Experts of a small language model.
Size: 9 layers, vocabulary 47542, 64.2M parameters.
Training: a variant of SOAP for the experts, 368M tokens, 7641 steps.
Below are experts of layer 6 (counted from 0) of a mixture-of-experts language model. Rows are named router (the router's row for the expert), up (a neuron's input weights, with its number), down (a neuron's output weights, with its number) and show model dimensions 192-223. Each number is 500 + 50 x the weight over its row's rms, rounded and kept within 0 to 999. Numbers have three digits each.
After each expert's rows: "raises" lists some tokens whose logits its average output raises strongly, later layers aside; "gets" lists some tokens that make up at least twice as much of what it gets as of all text. This comes from a sample of Wikipedia text that the model never trained on. Tokens count by the router's weight.

# expert 45
router:423536592429454568596559412542530476562541509534456532484452513526487621407464576479510489516511
up0:456544514551411463585555538612519479554520471453525487412482498569480500570521422517658525573446
down0:483530533508463515578455499548418495529500500538452542425534511501520449432504466447461422521518
raises: "| W", "| November ", "| I", "| H", "| P", "| S"
gets: "\n", " |", " |  |", "% |", "L |", "Population ("

# expert 68
router:442579552482591458601449511433493526458482422528537459563422431391460511419508617578551569395434
up0:521505363444476533569536492528502443473480396407538464495485496432506561526499434483491447519502
down0:361512477464555463537560499585429491597457510387508531517468484499489505540570558436456589530505
raises: "illa", "chi", "se", "sey", "au"
gets: "am", "il", "om", "ath", "and", "al"

# expert 119
router:520488554460501563475561525459503457470497515457556519435495462462508382524534536530540475462453
up0:593461559498458481518500483451472368449526422487489510524486526516479523546451428504441435521578
down0:460598596497522557559501532478426455503493504389527505531513488493443480485538524522543529429480
raises: "1", "2", "10", "50", "4", "3"
gets: " | ", " (", ": ", " ", ", ", " of "

# expert 90
router:471427527466523512529547458425544463493537480497484539463381520492503513570457521596526567539462
up0:448569489539477504486472401515463556402394541487538512429518389527535476469528551484444497539529
down0:439433491512490499528530456403414511480474497517568551464530491589440481494439515538520532503511
raises: "ja", "ices", "ating", "ge"
gets: "o", "on", "ro", "| ", "u", "lo"

# expert 110
router:521529487530497468476504558548471540452449524463584584563502567488502465542435515467541458478518
up0:502519478591517486529514413489546517500463546497548509429477534510466636470471596495494504469521
down0:477564480487648546494475560565489541472574448442571452458431430476430440615466504539529559501563
raises: " place", "-year", " year", " class"
gets: "th", "st", "nd", "rd", " third", " fourth"

# expert 77
router:534500397539464414479522567457524535583497468489431503483542402512421451515526520453481541514531
up0:491446518490556463535474484419506509511504452479538451552491408512418538494475414597544464458537
down0:480579519486518417525536563569435496451470554442466460510477483584576579480497436499505460525482
raises: "ull", "ann", "all", "old", "unn", "art"
gets: " f", " d", " F", "f", " b", " D"

# expert 83
router:451566486550437483399567533504481533502522567499508557447514486477513499434520553543533515430405
up0:543467576474485519424510449543485548539526587587559542593477563521531466562625526527427346593484
down0:428526465493518412482541478504514527479407496550555411473523530638570569471565472575482546488466
raises: "\n", "\n\n", " In ", " They", " This", " Other"
gets: " |", ")", ".", " |  |", ";", "\""

# expert 14
router:595470564596543523495481538577478457519600464510533573495421568441414398425491482472468571494519
up0:493524433490514569575533475470489556491480512505504586504460474536513505448495492507507511469469
down0:547486382587445550484509482474428597472406495522462434489422527400463472443595458683510501571402
raises: "ap", "ev", "ree"
gets: "er", "en", " University", "is", "es", " College"

# expert 122
router:464466552465553506438618506445518499554543506467502467410470445464520595478588646545501517426393
up0:474578484479474427554589502478514503531480527452494521505535461543469547428531519595451573527558
down0:586530538396472430498523555636532419588518443465475472448431494510461480391594572589551523494558
raises: " The", "\n\n", " However", " According to", " Many", " Two"
gets: ".", "s.", ").", "\".", "es.", "ing."

# expert 115
router:514414503558515471392505461540525549473518552454557493465541424383495432477427496436530564506585
up0:463558493526519472461461407465409475601481549517535492569453584429459459537444517582406401502536
down0:357479593512568559540555588449425550541517501496524497505502512535476514510538505595499486491547
raises: "min", "m.", "m", " of", "l", " in"
gets: "2", "0", "}", " m", "%", "3"

# expert 56
router:537468484479470507520561595579537515570572527452450522479541491490483617486516541447502525452555
up0:616506522609563556561477604535448572595584531579475416487489483569503518530507440499492427546452
down0:537473530561489545519475435531514536537470492531430440432529436494517521445454452512557543534553
raises: ".", ",", ":", " |", "°", "\n"
gets: "0", "3", "1", "2", "4", "5"

# expert 112
router:532538610532449504535471408527524529550466492518559381474566480577422518543490454554539468495492
up0:475430555483465493461472564435511471491481482511491414444545534428482484464568435419526582526526
down0:474618468381492552502442483481456524524521501467588467485635471549409532613482502542499561496516
raises: "agan", "add", "aint", "aving", "ave", "ands"
gets: "r", " Br", " Gr", "l", " Tr", "err"

# expert 84
router:543444463453517419481537420498592446500575527397519482535530505477504511510492556494476526479526
up0:520495448502449497474520505559505422596560516541567487444493490475526467541487497428553513562517
down0:469473443555485538470453507485491482470499482488526488388489489487594495537497431550465404476523
raises: "^{", ")", "—", " |  |", "^{[", " |"
gets: ")", "),", "018", "020", "021", "005"

# expert 102
router:504434510625490483512587537550461587374569542515510458470550448534415556460575531383496485510524
up0:479493523477526503483484567528478476445471475400564453460429469514524538458528556528434506537499
down0:413489497465488450500474491545466499449472545482486413565526518550399589507471546534548485530578
raises: ".", ",", "000", "st", " others", "th"
gets: "1", "2", "3", "0", "6", "4"

# expert 116
router:527465506539393461512513524423578422448521457510447521414550490511464485578512403542514489573535
up0:454541548454471486527392554466453499560512470568469513502558577457486548532522543469467446516460
down0:559511496486545502561503483475520522508473480573502458462559507421491522450567491573804531497540
raises: "971", "977", "979", "978", "974", "982"
gets: "1", "2", ", ", " (", " in ", "- "

# expert 42
router:579520473425535588575487543503517513484493489597608440513490553465522503483531511417526608420582
up0:557507439497546563488410545421500501454464492510574499512474491442457491442501443513508472555483
down0:416458407472535535457595538550559468471523439433428448504464508585509456477492465508465558517544
raises: "í", "ed for", "s for", "ler"
gets: "or", "ant", "ic", "ent", "an", "ac"

# expert 3
router:450503583491544506509579508481517522467529399457453532410495461509573467558407458611482517507525
up0:519424546568526486463551549599510507478551496473467500558428515480557355666468472565475430519547
down0:540551522470493482557479473537470446394504463444558565456504518511483520519430523430522483505545
raises: "one", "Y", "arc", "Z", "X", "Ar"
gets: " \"", " N", "===", " | N", "==", " n"

# expert 16
router:453501441517428596508495481533536545500614506549477480571511440580488545570462545458421606502384
up0:497481502489474462537516542524470469439442500462436517542483465511521508553582466346433512430490
down0:442515519566576468496581548505514526445447544496461485547467441490511512411468483560571519500443
raises: "hip", "; C", " left", "que", " between"
gets: " it", "\n", " them", " him", " there", ", and"

# expert 101
router:517455535443459578450506538417561626494442471577444488538487465542505355417560473553474530499439
up0:530637480473598522444531453472525498443417499433526432495495509448510481546568512530588486528443
down0:516451529447475505528559506558483462404521641451516568541586468469421425393496468509598594538607
raises: "1", "3", "4", "0", "2", "5"
gets: " | ", "; ", "–", " ", " (", ") | "

# expert 29
router:500519534466423366534417442491413528510570454437607568522467469513505552510574395396491459529528
up0:567512478576474541449603490500452453594530476482500567550440508386453438425528458540464489495478
down0:478488524477391431489464402453495562478480477515443552454534488490596500555541482534627478520394
raises: " |", " | Ch", " | C", " | Sh", " | J", " | Re"
gets: "2", "0", "3", "1", "5", "4"

# expert 58
router:524515481526500529476572568402414427539518424476545520469522467529480464508507480509516531468545
up0:503498460463527450449452540543544549481442559590475521461541456588574546502435459484545492539447
down0:509538455471398519596437534606438538540546469506558485440592488416414541490518546602542476548450
raises: "uff", "ever", "ess", "ize", "ix", "yn"
gets: "S", " (S", " S", " | S", " s", "M"

# expert 86
router:579537483517502511513509524431434460467511469482597520489463416495505383509546495519538523546409
up0:417421553515391481515435549512458429454537517493435538556548568504451518430468566466531542499514
down0:494534557503497516504554537403505553548586533507441522428503481464508599495596561478580481485537
raises: "1", "2", "20", "10", "25", "11"
gets: " ", "-", " | ", " $", ", ", "–"

# expert 73
router:486444515469424617429534565552534509535412581510540601476513567425524496451447502424523512444480
up0:513485503535545421573570557421503543465528520502566512453521437387410452493510449464483572476454
down0:455429413517455451522417503526513505486556502522570500499527404400528537465509475598527430442565
raises: "-year", " year", "-day", " year.", " stage"
gets: " first", " second", " the first", " This", " last", " final"

# expert 92
router:541530475569496497396555566598569505525496591557545651501557506455535534367479553563526503571504
up0:460494504490524490548503443423623465502434572463542567488594624508536496598414522470525451366497
down0:478520604510450513529586521420511477511421478549562491512463521561574581488514494380439459505605
raises: ".", " in the", " to", " in", " on", " for"
gets: "0", "1", "3", "6", "2", "4"

# expert 2
router:500493491526491521593527522460551492524476471434490476487527541555438470438476574508533443414503
up0:582491585523516448520519445541559459486534527548526537529570540430503402571572567478529487503580
down0:627502485461563466520435528532482523441443470539520451503460547467523499467487566588428456481402
raises: "ward", "wards", "wood", " African", " Asian", "weight"
gets: "2", " East", " West", " South", " back", " left"

# expert 63
router:417492501527494517533622525391519528494577454455526475443521597524558524465496575452498458465501
up0:510504555503502594469425563557421586539537609422446483460529467509585488434481569417493462591483
down0:552627426586540500598423532565482503458573503462606492423560473547511529460600478495467485520597
raises: "35", "53", "55", "37", "57", "59"
gets: "°", ":", "′", "- Coordinates: ", " in the", " "

# expert 57
router:458475477480605505542420595464423577572460607561523516533538387445503453543504491573528550485542
up0:459441444483532492492527528444451533573456527512545491507471485439535409537515479500362491516529
down0:490620457561504432498568452539506491460556566584472409434581546518543473471566522513526435506474
raises: "amp", "ase", "arn", "ari", "aud", "ases"
gets: " V", " c", " | V", "V", " v", " C"

# expert 113
router:430545539439458569560500554442632502541529525444493484522557475440470450556508574582566457449480
up0:456498443479478500582463475431350501503496466548528547423413453466498481499449491500505427432460
down0:411489541524456516421550521473503556484414494529490556486560478538463481544549496432496526491545
raises: "vert", "sc", "ek", "vers", "ve", "ver"
gets: " E", "E", "- E", "ol", " Re", " | E"

# expert 121
router:447480573472529529510491449462596443505473486478475489445499394538531472491528449522527567519536
up0:563489528482466555486492539462548499436486491491491453486656482503511441429431462557568419487468
down0:494527638453480600547475462451486510586495464571481495530461445454420431570557448438484442536441
raises: "are", "ark", "ared", "an | ", "ug", "ag"
gets: " sp", " t", " h", " sh", " ch", " p"

# expert 34
router:573494511543457479541465479480487493450596482425458522537459516521599510581501512536550479440549
up0:542468469472445462562491444546513533469500513580520515460513520487568426495434456518488620500528
down0:507557482577462487528529473422555469522495417510475558528456537529596550468345507463505535502646
raises: ", ", "–", "/", "th", " and ", " May "
gets: "2", "1", "12", "21", "10", "7"

# expert 127
router:475497463432433523482603473500576419570552560514417522495566583548473555488519477500498520459453
up0:503490549546486503458492385409584475444449418514553521487575435485437491428562461469485555471538
down0:554473524500422504497571467482510551551595392607508467459636452506507575459521441497544482488512
raises: "\n", "\n\n", " *"
gets: " |", " |  |", "==", "===", " ==", " ==="

# expert 39
router:485489468514443510545514457543409529464560554514494527465504600466483463499501514555541395528522
up0:554577594544555429493444564431455523596505548514438503451466532529551433463485504427474462589443
down0:616421515470505387585427439529478469629521589458460499479552492469505383470471463487479507475534
raises: "The", "In", "- The", "- In", "- S", "In "
gets: "\n", "\n\n", "| ", "| Preceded by", " | Succeeded by", "\" Transliteration: \""

# expert 117
router:493528520511451509440575497463487502526590543452520468489569504485479583465542500524414579456471
up0:531499483516451486450386474453621594514531521528460509498516548492552519532501421571470432497468
down0:540525462523430565499530557543522476425435532408370543485435447508534425611568591523477395471545
raises: "The", "A", "The ", "In", "One", "The first"
gets: "\n\n", " =", ".", ") =", "==", ")."